Weights of a small mixture-of-experts language model, trained from scratch on English Wikipedia: 64 SwiGLU neurons an expert.
Below are experts of layer 3 (counted from 0) of a mixture-of-experts language model. Rows are named router (the router's row for the expert), gate (a neuron's input weights, with its number), up (a neuron's input weights, with its number), down (a neuron's output weights, with its number) and show model dimensions 0-255. Each number is 128 + 32 x the weight over its row's rms, rounded and kept within 0 to 255. Numbers have three digits each.
After each expert's rows: a language model's description of what the expert responds to. This comes from a sample of Wikipedia text that the model never trained on.

# expert 45
router:080145124124125153128149138081146140110144101106156114120104107135127156075067150156135127164112128042155133101209111166148125170089216130117153181104092123106120162153176077162127104131152191123113087077093117113092113095109181071140167120124141131122122109168146072148166102088166080153153102091136143133150141109158096130109119138145098093143120135194083199141096151121125108101111186114133078098163128082091127120130142124153144159185170133139101142061160137092082159157097128169116130063169029083113106104139102132163102177096104160129120187128180115075100127143192102079094137122109118064114124137191092130113108132173159099097138150129095083138134096170180160172125066095097041159143118162122182109138151102149124123081118177145105105156147141121109161147120172
gate0:185164146137140117178118100155121117118118124161145052136126144165131057119128100191111111141142116179124042157112138164079131130129154160152139088074111098160130102094093175120112147125168104083114108090100129087133149157108080144123090158128132061138038155078114083080113121142132078158156134086082117115123169107076100145198106108130135161082156157139154138167106092131171117136143078143113105142127203148112155128126150096104142195147152122158111157073116197079117167128110101178106157106146118099082084175119120092130115103084147070124092144093132095108162213083096152116150151181114182123128176140086174093186122170179134131117170120149156144156167094094078213148143094124106132099147154106123130181132149128121087123157108130152154077153101044138132135119125162
up0:122138088109143117160109113146181133152098152136102100109154094152111176118072071142160133086150067121150113123158129123155062137126169170157131106095105121168163091135130102165133124074181157109140109080138090115166093094121103121138111124095113102057056189121100095136041184092150127137134109169072138160143077089156097118166124101157145146092117136196127110095152142092108110176172085126171168152108153121141131130095092121118151089139152085115163139122127165123077144167109105148130130126161116103100050083168179142061094144126072086092129080118144142171155108153164122065150127103105121147136166178129163054120133193156193199112218107110158130152161141099127131177053092104055115121131192142156104124132130183152115112096140131165151120146108086111128161123124162
down0:067091179100143193094132141139135127117144111157116126114130153061114140129145138069166131115114077113176123155116150205084154194170155101177115136092109155060155133124124106136139114156071166102085137152130116196151179086126166182100095191113079153134152042131100118140155153150098144094132110157161124132147049114174145081105153165166136155148120163136139158073122187110189144104160105100122092130126103109144064131107078131119180132077206136131153072131153132123155164210104085075139114199100106146130084167113091098150156125107149143220098101121163147140108115126107087091138147103102135161127162120143136098114170102120120103147089140055177097157077140157137132110133072122164191142147095112093085100140147131095127122138122126097131130142146132095100162127094189
Table row ends, was

# expert 38
router:181145087079075132139126167109152140131145122107124156146129074102128117099130100125180098190096141137139138095188121137140155098100140112167084190097135047099139232125094058115102099169149161135160103078126113057071105124179133152157185096146110140155119154164154088110182130122157116140152148100158127115076163079168139117099112138199142097131141139127137122108145188171179089177082122153165082095143149111080136130109137101131167075124156098123110105174151138134098163144111111103097098065116124157061147163115137139141104143102097114113123145091119148115094156126165065174104124143066130112119100156164172190115152071120141108108187116119110102156121109130144192115150120121091049146122109205200180140102119117138128104150069151123083112141163142087115047099115136
gate0:162114107124178054176130155060160122140178114111143162159160116105107109108127146150129132125140165126133093186111098160134089119084125148175186175134137132128175147080124071109057156097154084155151108089169101058133153103145158160141150132121133090121120129158102126202138178125102108195163124094134151140101129124124104142115063150170183164108095153116153108079125152126172079170137109210159098087147103103110091163102132067141117161104109177087152128111125227169113102093141077148084128146183192128126160091131132143106123112130122091183117116090120162120128071178088124160160105091158103077177041145123140170099170159137129130132167117049111113122136168086117112112113133100099117103123157101199136172159162062113113135129165085105100134094166126091149128167151143
up0:190148150107147062131116103112105114100141146101143117153102116100174134155133089141181136122187149122173110089180133153189071109074103172166123084098127127181092150116130161149188103095095126100224090136198111149114148033155118097114148123149145167116084129102081129156190162123149180128146135106085100140190091133114117164133176079133155087130133164113158113170202096142144128124101118116101104168156169106121076059203110098169117137170083181135110160194113100157119092139125140142084151175156090103128125091161157164139098128126168160122109090147154061141120123166113134168118140094127134115143100156136100166147175145067158161154048137132144118117109162104181070101157140073099085109126143173117141099116127106139194149086110082131144082087149143123120104142122150
down0:081148132132138169194116168169135160077155110092138171135168108127167147125121206096118148125142152119133138134094148176231167193125153086116142194164076096126085070089110126099130123112127120156156113159103155169139145126152172165125107183105127116142169163107121161118130131092120150155124139170145113132120105130140130081086141098096138182133150115102098149123096122086128151075141119106105110102106106204129134109187162145057148142138139100159148125071106174115140130204131131096099135154128053113109125136135104108131193104053078165168102169105140159156131138098122055079165134131138138139134182114121176075087207113095071122105081172133110083124118152118156048087095127144161154120049156138125120144137126128157108150101110164084128188103127110087071056140096111
Adjective-forming suffixes

# expert 6
router:110127121108058153158150168193160119116182137083185181110168104120119147168097158159121095160135158093178081153228119161143136120089112130104160225121109095104081118148153058165105158105098176111131099067091158103021160087119160124168186084101153123145140120136137091158118095139148170103119123085115101136109147102131167102116136132152126083103090135095181140149156147104161093114107126155131086085125124078102159135114141115157149137164159104163140065078200097135142122151119096098083140097154054107079134108116139133081069197126120150131080155101141177132091111129114134123143101117089120147124099163152104092080114121133108104149139150089086131109124081067118113135188129062141143099116083195154107127087167140176148150127141188140074139117148127173149155106132111
gate0:151048074139129089094160097151147152105107154142137141157170182128135143129099150146036093132156137160145146127119130130190139129148120114108142133135171103127184100099109128102097159177182124107173129149093109082125154091090121133156162140129151135143080113101082155132097161048141126104123187114141139107048108168133151094068145166164098104155096040121148124179102132092109129140181135075118146107114095098138153129184161064192082212085153127173192149219164119201113141129160091119113132110107140163103108163141084191077080164139172106092102137124179170118127061139066135110113108157097073158163147109108120155096152109193114124088139099094138136140171124139189127136090074117144127093122102163150125116115157119137106138172144127117157180108146107147126159098128141
up0:128103165123143189067158147139143082130102155134118167068140083105135133128107123131153156119104143208204140107172094090093130163104158118099075126139183135160134150163161094076132113039123099118112145135099123148125159191204111101128119140122137128173173109147136142143130103157122121145107095123184107172191152118163126133180089112125084146073148142107118073154151121127161139142047150178122161122169101122094210134139164125114199085174080086148093111059093174173129069173136108145136122098115139133107110071132151149205128109113149173130153069149125076158124142148127155118121108152150098119119090121204134126113120093104156104085089089128095161140166134095082156165121154170139156166124135120070116096132072200096127128103092170149071167152121140167061133146133141
down0:104168089143120099112166141046168199119085169134152112117128156132168130150139138071158136101162145077141123174091101089147139100148131111192132091111103132122113135119099140143134153139150149192137154109220189144110097129108142117155138067145135165150101148073106127164144124114137143157176092062107110146113131147146146213143140127110129157158126151116090155145136177197149115144100069146185087116164192127095139166191163097129099103118194137134175116135139186121182144117108161145103144168076115146156128112144169151152110096129115166158114121135120153143173107141100101116091115168060133139148144156139127124103156162093082104167162119199091145075127183076097152147172127124108100086133160165134244173042113146092109129111146093075084176122095152137152071123122136
Definite article, demonstratives

# expert 60
router:177178138108114097065111155134104148128169151140152150103130109084048112134152137168177048211112145081140155159183132137161126131079117123126107117105175127141125224128151148146121133100145152123084046074097117047074092091095160135143156089107131181195167125147137070094145120126095110119143165119137118157086139088196108150183121112115125165080128189129121063144116103056088109140112136177152105094114102131062099149127085123172128127168180107130154109145141102152092144120150137156103117126170084127147151118154069078139116177108090104079119181114085129124143135114134114091088115161128087087103083140175142142116149102133180089127118140151095106109106106107129156147145125117120086163166065175161198112151164114155091103101065154171103098078144143120109115139108163
gate0:168148180145124152128124141117127101182218141097084122162066102126127146143111121100114151090109111136109128136123124133108120135126167124151138121150100167109120099102103141147101160114132100168090112109086124099160107129139173139144132142142142154179154117188115035134166115121115068168181146109141155154138149149167085126118145162121144146134176202112105138041088211111132111166125130219100176081114057129084110136169103103121103208124166102113175063072091135106098146106116126152140119094173095075123193053163049129177112172103110133142075130117092089170075129144144132128134073149136147093157107116200133150147121173144144119136099146125147135129058102136159151098142145134146124134135149197173163139170153114098170154104170144189148052163134128100107124132088159
up0:117164135152150110211152106106133127090066107128138128159145188143151124143121175114104175115114147131208071076166068132148139119076113138118109119182089107121160114146180139160155134127118170099100159131096049085146128104185098109137106112121146129139092040069078177111076125126134184080151151154119119118098174126080115139152135078096156149116174105155114150136118123137146133129097131112122163180133104135111090074086179125103167161138118147103150154180151204132189102114065113120119110071122171203168141132035135167143109133107143106112116140165116145113129126134129102077176086133111117214124087072112079093147103182190139144124100082074166119155094170141142148150086104151141092123110121128091121106112189089138140106139118156162069137146157180094114123125179126
down0:124181118148166165139145120149130091130181144165144134100128170150122088166206161088101092141135105122098144116128148124126105143132132138078105163155088102140157163100158087151094110177117113135198138160184102117102181099136170100134119194144135088146082131155118105089094122127204109158126049098135106133137161149084121083099134235128141125142147144121111109147108118143152066113131153133107114150135131119081132116078138159131168160074111113175177081117076126206171091116078137074059114150162105099077173158156072141125186109111075136122115123071138133120115146165105150162054141077126115120129082032102103147123143106113102193133157147144168096130212091117137145155090121130063108134159091081111146154082117092069096117087124106114128163106098145112157115171111136
"an", "all", auxiliaries

# expert 47
router:155107140131126113094112158007176111149150110086124137080128127138081176152134122091137112195142153131121154156180126159146185121112130149171107197123136095106072169147119146114073064121161150087118112095091140091062102130107100130157159120057121080138177057148119144116145151122137092198126099118128145172132188061150135138094129144135072142183156136101160121161061166100178114147143154120163127098132113070108090090140117081158125175156156109111075096065180138134102182143139156160115124078166088141138117091127152114162105174094086121108103129178135142103142131145196113129137121141162144070102118108197123096086145102110124165089153153141094160132113027116098121171101124111100115152161091146148173102115123130132147125093062188103077131107162164117124159098122131
gate0:180087139136150099149153101112122110169146111148129099163160148138117120150179138129115123157086119142179115036132085163158177149130095076172154141091154075118091099156132168083091125159067168068153119124115119138127133102191126091102100136143085100138141112103169147192171139148139158181151142111107082109074117132124143158081146118098096115165156161152113108173128150034143142115120155075164079160109166167160130048158121129178141174165095106123103137140158102060139181136128140129106098122108090156166140124103140091091124139089167107083143150120063148129130091175160127114135154155166171104099063075194103186082145114153149135181177183099159138085166107153102116138131186114092136076072099120182136069148077136110142138084119127163143114144097110071122171161133176
up0:077098128091092136104065043082169077145150118165065095119129120083166104151113132127120081132127102162099147192180075096095111104098068171194120125121118131057113159143103158091095128083169163140128090133164151181072075122148143144135078112077095128108164186101125144116118128063108128112138086093187121178194191130128144144138119085108125142138151137106108080197137160200163142126170128124099109139131149164110149141179126098134123091165090222104091128110158151078108115171160128127123123100126111112152144152142129115197103153145100129122174141135185154087174111172135096110117153152121131062164143149111136141191082087109143208109119119101191193168160123131125108174097107138102103082093117149122138145165105115137154157113129113113147186181109144105117126150113116
down0:117095161158119109149122202211141087086127129142146136056164129132139115145159125109179154102105157167136173205136132137139153105131119103096112116107138063116153152158073122136128113066103137117117155129095117138170192125164132112152175153090145096121112163117191157162133163153127088145090121143135135131151158186126152107134159128083103140148097134185141115091131072132131118127085164149177128125156110081141082126158105147133138068102105113158148191096159175167226146165170135152146112064112142146172140133118121096088092169137165140169130093076137147101175081102188184140140129130198087127089155134075127105132073117161131144110131099128094140178072155137147114145138149012184148119093098098185038096088158089107137178114142163106124165144116114143121125175097152
Institution name heads

# expert 16
router:166112110121090136135166152106121093144195104139137129119155102120066139078058151163146136180124141078120102121191172181120150157089178143182109155087124102150097200153170102175135135120172178104105118050202079115075138084127131112157165105142100069140121067119145156105112131131147107133171114178065162109132121115129161165116120118095133137121165123113102191104176120137074130212122127100126092105096123104089158130122104142157148151164186116148114118104122110105090125169106156098133083099103111104100110128104109122200059126051122146140090146101146141122108128103142076136045130169107133144113131111182135178117125125148123134130177118102125133173104111104094133156117084158100021138135086183160202118152089124172069147108111180148111161102119145101147156123172167
gate0:178091132114126094173134133092124127145177107123101113124119150085159163114166141177103139168081142155078081121158184148168150192143128152110151133160162095104198149086130121117127099151163100100121163120175126130159139086174085101114114105149115083095174094109168149185093157168087094154160163100154114114160136145156063164097079110139171151133205105101111164197157084148180100101110107114127082118155143095096108126131103157102123038097105132126155178177097124065089088134077129189099137080138161136067158131112104124113088083114121157158119164090106118109132116078143123099146146132150112109205153166132136180024105112127159204113153113125130068120217142150134130116080130107156142134158110114151168143133142182190106072119105135128101127078096094132099148115130136
up0:120136133079099091181124146082076106127137159091135189152070137105207171065097170184130094115131096155111188107146141141120138134148149142122079143131097090090183156132121131122100067169151122122165126157164165099169133118121187158156150093107116135124153088120112178158105152159148127148128149138157133132149194155204075091082170100145134088092172111051113120125148089119144107141075139106132165143072138135111137101163040140101123086116200137177102125136086135098106097084104100168102143106162108099125121082121097163149102085147103117157168163145140109115108090099110126075138163170086074099107123129126115117144135113171203142155057095075115071219078153195107095119129192125168102073154145106136131111145165122151117130170092143092099162091122166125136125147113107
down0:106113144113108161116153123134149130107094119132112159134218112135105106095150176141171148139090135091179113143114101143109150101085082123142101117114119165154088141142095172173113131126109172181090087154140111113175124105101118161121127142079182074078127105121087129165133111116152133129119066127130173109130106113121140103113120068093109055109177059084105187125144134049094093095143107054197137175125099093116067108145089163100163092129119138095133096157169111152069076052124111139091105173096150102143149126145162113138113211178189112168135098138135090061147223080129161153126097111154084162072127132120153150137117113137157097147080120134124112159112173157160162081126118102117150197153138107119115117126123137069148181071101122146100181158157150121157137076172077
Year prefixes and mid-word pieces

# expert 42
router:112098133074049136126101169137147082140154137099162141091139131146080150126099113121146095194126151097134069117178118124122147178139153127118089153113080136165149176155163096168111102103124143115131090071108103121103070124197171183120160110111143130166143110203144119116129088123118174100111073121119126099107153089173130116146082146150086157119143139129148115150132102145074121166117129110142092105154095133082162119115116107122193167143097145131118101100150134125164149126163086164140113093112084164069121155113068124130099197076118160078105154141096101187111122150163108119116135151131068079149099131166177082143151171092146173116154167086116119089169117098077111161173069123059073072152101195160206157096154199151113076142069200125106132083160131080146083143156126
gate0:090112155076090127132117126130164172136122106123125141114152136057135132130153180137159128167130178124132062147116100120071155136148172078106129153127088163139170106142154155144127123052162117117165168070119111168123115191082116102084073133103158132153144147156115098149093059105175132145115092137149150133154109097141096134131111124144103099087135115094107131064133098159061074104188164115137102123153116157147120204114110101114144176098124136156156130198083119174146164086122109115120154154112166151109179142169101158144082093153131077139134109117068068097190146124123054113044107116132153104177115135105139107120128175123103105173130141089140115111103161124123070000149114115116113165161173141119164174221108144117184070121116107113162161130130128117088152187171120
up0:125089130113172195148115164134107114085153099096054112198115133137168170112178128070146097142113069147102119177140001167128126108107138087118117135136137128149087100097172144110118163153129125146127124166120078126151120114144139103158119112077135193159153152116101103120057112093126145197128131182149167086135129144089084174128133087128136140122132099114093130104089123106096073128145170188139160101076109152135094163157092138129134128108104129127093122096093051151077134138105214102131186083153140086137151168168159118116136101149193093119094150068117148082137107096096102114169131076099127137117133170148130090074167105106135100123184143091113133117163138135126105179117125129198061199180137137175127212132138096191140138127134099113148098137068104093104110118111105
down0:108093137157145114146138099061105077102100089150124123155086149141126142162119138113156112135170118081090115153095181109087134102093145131107143115122144157071100152100093103156149116086104105144155131173171120113089127088148163128123138125112133196110099127147133109228155154133158123150100111195126152157068139159173180068110186121173134125118149161093167159128102122131102070081093114171133067142149135143159156120090172131095131188123149107130166074144084107102107063116098142092180118141146168131241180173144127167176138201099099093179211164098097086140146128149114125107188085141121139160119127095104111091093148112151142145145139133073158093130152112150179115139148122173113101156103183142112153113133080179153201104148084118170150124157170108152088149103066175
Quantifiers and adjectives

# expert 35
router:107085106113110173138145136058135119160144066118132119095130153076104160146154152093144099142105140082151108113136137095098157135141137141180136177052111136142139207110116158124111062115130136116110094105117117097099108078147119162099142106087110125154117130125167094189158150127117103136192167126119167141107096087103140132085119126127082152123159154160108136093125185151127124170152170185125050116131170066098100120132134142144113164184133130145088068086120136106078160131117192168142086130176158146099135130157155106124137169055106158122107120133118135095070143125151064123112157141093084118099178159181145098080147097115154122172136168131042168159102100080127092117205122107083085154155094186129218193144147095169089117102086126096126138116179086103142128093178205
gate0:102084152130095108155144133212126099115101123127110123152155103076110096064167087129122179123113147134147097150095067061126065189165104113108167184089082099195116104155192113137098165135209140152112111152140129140082083114108089133100133190178110145098058150147154198177123108110142132134111150169140170081128109153149079162086148089157152135086100154116122118139095123196170141112119102114169084157128152068131095105112073102162145113155151129123106100111109163141098183151176120148122141121134140113171058129109118137140100122116076144090127114144074116115087176153167172108093075131068114142185102122134160117122096077126136169145157106163161133156158086113089141052137158088086145170107106104155154123160071060148162132141181115138140128143132097130185127095189120
up0:107111181144124145083111078169061133056100141081106115180153146097089138144156155082129153113130114131177053100114069117137111121146131113133101101178176149099158099123130181133132115132124119125068117154152145052135098157108101167149153127171140128097131154070103133129174126109121090186099139115068163149081134165152108077155150082089089197080159157130124163130138056085111139159134129106155161156174142117113165161177150119107084216121117147092108085160167151171119143127112128141165157122111136112168140149091079156153092168151055084151193078172115104194174103180118097119132112173095153092078166107124062138175137092121115150128148124158151146134171192173118064127113115130180131157133166125094144145127180138100132185100170119110172102138159123079138113159156135
down0:153095147103130155108118164151169108058119104135099114157154165111122218153180149133172086119125108133095176134130089208087096170178148090106175179131117081127152176138142091156105152137148139139094084089164143074068164059107171129118183127164154153172074187112134147085168086085114168108129169107120140106169120104144060122104141081079139138200176101127161078108105119101130126087110160102076149101198125178067131064126088115123079146135134116090106119128164159156143101131133128091124124091173144150151148168114139157173137163111099122106131121162169104146145133126068130162152123088139175179080107112118068160132158142147122144145129077090100153134141168152180062066134066133168115118130123117183132158120110166084106150126130114143094135118123096089159042134135123
Common event nouns

# expert 8
router:153122137105106143091125148130158089111106102085188113133120121079064150106102123107144163187098152078102113162232093146150122138053147141174132185135097130121153183184137092135111109166130174099131153137140079075057103097142145120162152135128110151118155109104143101154121179107136102166179146117134123161141175114090111120106120144163053101124150220109114156135154128120145088073138152169107042099108085137075109066145095168138125140169106103112137076063152137115097082113097150096095099096102082127050127066112122174098135145065123118092108162122163138083100143128115142096098152120063135132097095118220141176130124148130142115097115129152086147145102083153178137176134129139130071136157110185100213126166130107171128143108098160160097154103117132156103093114115130
gate0:144109103098146104098113127169178168200180091116137087163129104157172150126091129129117127164119106089161107101127103138166142165124108255115103177114161112133102134123156182106124108133148139099082165140186093182115094202119126163134121112149126122093121190127177123103139112098129110076129183170068202114104145107140150090116109082121181180152138114126114151065112149151173166153102166099191087129164164117133139118130115106172094097105151095083124123142101127121134119176153079160142109121171104134045144094121199087129110101100156088114160083110135137163084183134152086102155098103147124157165111135089113125136108105101127100128120099142109135114122135130212104137126061125081108149164118117072158088121186194126120084173163167119161131222112106158167151099158148
up0:100082154144118093145099198162165138196127171179131129124132114104120158125092192191155113226138132128141127171152148154140110137110140052118153156150175076140102137093128153093112124120134098205111112103111107141120087063124116106116159143085130102140168138102164156147126145066121117127127163173152084161198102090127117108223094106035105158130104183129079122135091112111180105182112068134147117118188138154099102177159105172163168126135125156118109103147090168093101110128090135141139105087112188114145036117162131181158062141157124096153136122102156158158144132059164079127178174118087171162133103108117157094110152120029160150123120113064159134133112129126093086155104097116092128128132120122117116138154127169091156100107134153117099161160109135140163152109137147
down0:136038121094089078114093093125088083162092074110100193181118079155161151118122119183134143141123145103091130204118100113148193112148090173110102103101156146070163176126168140122166113096102146125154109195085100094164118084110091107123141141123075180078104106165110175107107155157130147138104142135131132149124115094137171135116180187149108108184153149166132155129064111188125120206128172173154133137184127132117103137127132161104106120123164125180151132164133156164199151129128053180094146107101085060128059113154153106141077088144114119140180171136143172112126106136126110142170119119104118121114129154074106148137132164084142097113170130137056093169156130139140072153120121048140146121126150185090115152105132137119114077127095147101073096090129082092092115147180175
Table row endings

# expert 27
router:131109121117127085082086109143113088117152131165105094112121163114113153195130131130101125180142121074127131116164128172140122153100098102138138159135138137136165203151079120156115137073134181130126137081157120073104118134132130121150121144124117115170160100106128161126155135147210151147164117114116170132091151074140153179116126151162108146135133198091128135116132200105105100178179115121131061060138082097033116091085087163165127161164127125112123047114133186098075112123067124133093107111167095121089145126134137101174150177028087171095083164145115118085137133066147129086106140103138159128135106132186189110044094096143135117106172204151114104114148123161098133118147124157079045132165131184136211095132138080134134106103101187148134100121143143154110092098129146
gate0:057104129153121184153143103174141087138186128136112122140151101141128140168108146167097190139139187127124137081131134198128108197155117062146135138168118180104162144075112163105122150177122169154140164083189046156171147112112100116120158058128148179179144111073150103123125114170172067083154108048124127134121117120146125151117132142123138062141157074038118147111131162130172140168183054142095139134115106113082129125118148093138128126168135090100081130105134125135125105158135119141129168166135083116111151128110081141059147016074169117130102117153169133155122143131129112156127076112121161158171091180126105124078152142148081134097116166122133098086087140170129101106059101115055122194160087112130160139137193118098090134122157160143146103151136132131168110139143140
up0:137150139175093155177171113156145072103145142122098131135117099113148107148188114166151160124132164105135125121109206207134093094108125134095140173173162105138108123154119135168155154221130135147098186082143113124167161131094089103161143123140102171178129142081130106129116088127142167095082082108109111102114153097152179122206135099136102123143161116122146087090047122144115141158131104112129143136097116065197170067142119106126162126118083168121143129094135148180122149174168089098121099132140153118106131186124136137114144076080101110123187137159136153132119112078196113155098097048128159086137098151157091193123178117093093113085148124140171060074122111140163125072129197142052143155100114163056159126136180127120151158138121167192146062109172095136099151129086144
down0:111170107119142091178104129094087142128102058110126101169169114164059152170153136149140110136147093133119150121114137140160165125134102129132116118058145142132148146085100068129125130135170168146120150042120116143176136142124064207164138122124107119144039135171136184127093199119200153152105123165134157144119132144170152132120141075121133101162105155080112066199127158047097164183092148082131028156103143143148138111067102177139122132120078080114157141130139109102122186147163096074141133127115097096092138085114084179172108116184063135138150142169131149127119161171151125107104092151146138157113094161129156112084104113101104122072165143135096156070178131130107096137147089069157081133140110136123144131122178136165096067095091140115087096165120079103099089122170147
Word fragments, After/During

# expert 3
router:099115116071076077095061136139131096151134098135151090073141129110085099173153105171164110152184120108155108156144111146096110127078161132159123135127130068158135181150194136163161154102147162055148114088083122128119080118153131135151167075071170151181158100103166125122121098113132131093176086108144121157142159082203110122115152097118113141150133154104125139105163151162114133168118148110122099114132088113091105110164122111107117135198125086137074140141190106155091149119102115154127096092179099113105118169130108141148120162117073160154082188160088118083122131101130127095040151104085051113073100139255156176070127102106139139129175190150091132158108107107143137138159099088123091149131137194123175149129139135134104136103103199161109097097165169102155136100129140
gate0:097100108171123131146115168129115066128146092115133175150127115156177144180144082113087130144175121109156189090068178136142101142117160156141125165067052155133085136080170078127154171120078148094201128090107137126101164114099191142101137142141161120092166076086162154151112077064103022146126139149092126222136164082113096128162178094160130146131083126131148162122071126097143146104124094138080121143083108088124125137193112122182195111128127142183175132076161143095192097099169121115128135128147095097126145116125160131130186108131082146142116136104141130116107137105070107132172125157070152128117141152175122061129131165134118157125135069164110105142117124168136151124138137139084066113154168184129118149087164114133075139146138156127085102134111189129175182180162153
up0:137122135116098102086092068102106104117150097088093133157173096151136146132077150122109105149146068167135092156125189132140122125116152076106137120082084087157112109145209092170097182078081161094090132091139125147054116100130122183115167192118120150104094135114155122104151065063129115137164058188117102136130180117135111089132116082115156221173108161142113182125128164086132112213075126096087117126127118114081177130131116159140177114160094133203178157111098103158142118105112164109134138114164146151078133138117105166137160079118111090144132117139191068094114149124050148097120090094090150147079110098154169143176123140127099184089109084121139117119102112152143158198087122144139129124124158135111096169160125104149122189124146150145101090161145188132157184178171118
down0:166126088161133107168141137105104163153106135105183116137149108166120107067076111150163161162146101149147071079121056197120117058137171196115158107128108164146125124103149121119138070084184171153129146089179114160119154113114126145119140158124002124118166151093127117139108112167141129164104118071093169124177114118182163151145150123126117102169117093144115169123209133101091147146145166144104130186098131102156100130070141141068069125131116089115100144135179136107128082168133124189101127114155104049092149071129081115093149158140150117138128110127132191112091106152135120140094167128149109089155114074138170142014096135089173104123083115125131164101090088050140139158083097117162132146107132142118080138150145107100121173128154101158211090146134135111132092123124123
Indefinite articles, determiners

# expert 5
router:119160130115070160103091191133140152090154137102146108137147097092083162128123111148164111176116133090159109109199136140084152109120169133142096143108156083138113131170124175140111125129093225122161130139165106063110115093138124117179087094139118107145090129130147092139174121126114143136190092122150126148108137076153163129077158121180151146141151139121102143121099146119127096142072129124186095096132101071080148113101108127111087171123157096107119129103143122158086116120122111136142107078118049083075139138129102124130117141123098131176153175077141113156073149119176088095141144134087078084111100093181210142128120083102126142114127164162061169149112049154105096094130114127100118135178103234126255117114158110129083182124080193112115109124152131081120134074170145
gate0:190127096188156157111127153098145110157101150130152147142131152143142099063172107123097117149122162123186171144114112031137141161159144149113092086128128070092172188127100103177097090115140214141112099124117116141071145075113107132162115078180186139086118153137130120098147089139131167166124174198126129105129100116120179154169125129137128081067223085130154160109055101126104056150146109150163105110114085129107131129082099128094053155089139054085093101113093114096126124109162105151126135110147081118137105174148078108091144083124105144121132124094129135084138127164074095092160118115121176141153110158086137176102129139164081126165149173100133148209113170096107076221108101125089110142145108146106118110168137100128120170119100160106135172150162118098102072136101139
up0:158088128176142168139076113103159164107124115111129126178191131108082075103128069099117192141133176151184130136157114094123093103149099164125100062082092076142134120145178087134098141134092136068141130106140110108145076093116104181216110089180143112052062166151135073159101111132113173096098134157139177132079007094142134078136165142188167164106176122151170120109151080152108146124152134107167149109119122113162149099102101122041094131104124124062137129141124089145149125097140085160114119120167100073116157116111085182117148102165089078150172145103111155125129134109112109070136103121109153139151065128082145145096112134116133151133132178121104142159120113102076106168118128084129198130126125206133144171163093100129148130099131150133141096159133064086167151153130121
down0:167128137126112115152108133119174125080218138100082140120131116074186043133104189171142066113157193151108142108132143123102125118126123168131093118170098117110115129118121111125086108159130126073176135150102128181174165144139138093130041124112098157117094156130131106110103113111183126085164148104158169156110116097143168088083095134169162151098186133171137153125146115162099172155172164125144131141139088088136171101153122098097147138186134163107127188134152148128057059145180125138117126088137041157116143178098101092129131103113135127119116090095153142115117098148178105156081081140124109165134052083083075106125160127111130172135088132182105125116111075117151141085096158155126163126108094201105111160107072150142143095129147125041076096078154184107169177085109180
Infobox list markers

# expert 21
router:142153133083096142151113137090158092142151111138117111109147101108092168091164103127167142161114157085185114116180161185138175134080166149134096164135086084151136133147158126125065122125166205104135098085142141049064109107142127116105154093118088133142169065156114123128135177104126081147197127132077126170151093023119152183160106108143127110186140145127072074153107166097160100110131134179149062092152134137076106116136156105120133146165176094122095069149133131111064133096118105116158083100077100099128157090155093164140115156051119177085100099149097149116094182149174128130097126146123120089106109135188104171130081145110100108155144150091040111137139063134153119138142135080105074112119091192133195117148134093170123155157120147129093138159147163118182142135090151
gate0:093141075098136134134166144123141178135097142120161168093141087141069136125139138079123149112144154125127131124139185104142103108120135169178148144088148145145141151148101110147044140153191155143105147088107121059123032117121042066113143147192146129127091107202118112112086088144153168118133140118119165127149141116121143108099139212108125139133169108133189133144096078129155113168059142142162168076117112218119164095140206157116119167139164076104198081122149152146103108105077177160118134166122090151095192169160095143085107138111199134120130134129137167125119169099195079157091073149137153183158109148146132183103034133097146148122127104126111138126117129091150086138117123068139102147113101140154170095183070132124149127109120117110080115101115144097110113121132169
up0:133131187047129145188172162131131195114112134179164151062086088140092129126103077078151161093150129148110128122148134117178144122098139111134123149105115131161130148143081167143040157149127198119148144112130180040141077122165130115090167107180111121127099100198122114106115119108144159119139189143108119085143108054101103157127109156117175114162157091160155086077114161105145096115081119174117162073107149173153140124172139128131142150142190100068181098090092186156090110073085160162109149169091100145076163110160139152094096097140175118117168146123095168125104145143141122156085106150132147152122052095120082165127053117131118172163126137098172138144123093099121098172121140119162092097140148135121184102146094145081130081137159092143091111101062150136153186124117174
down0:143144111119133152129076110181189046097180154166111173120136138168110075110087103072131134215091127138086151131130088096059130120069096125157143146142192143076119163130090143124186078147164167175125155114153134120082137120158088078073099115144114157149172129179129141110149129138103168111101227086126126145048087139119118119110162120151088115174154090098128128105146175121163138077123083110190157142127167147129198072135057119106175153120112206105145120064122101115084168162119191093132143091110093118159166113130092176090138131135133141157150142114130113086094135071066124114106144113108128103082141080129151123088150174124133132088142122112102112148142136105159144140094134153157150182089144138107108135149160130073151135116091136120156157066110165114170138068075133
Range dashes, table spaces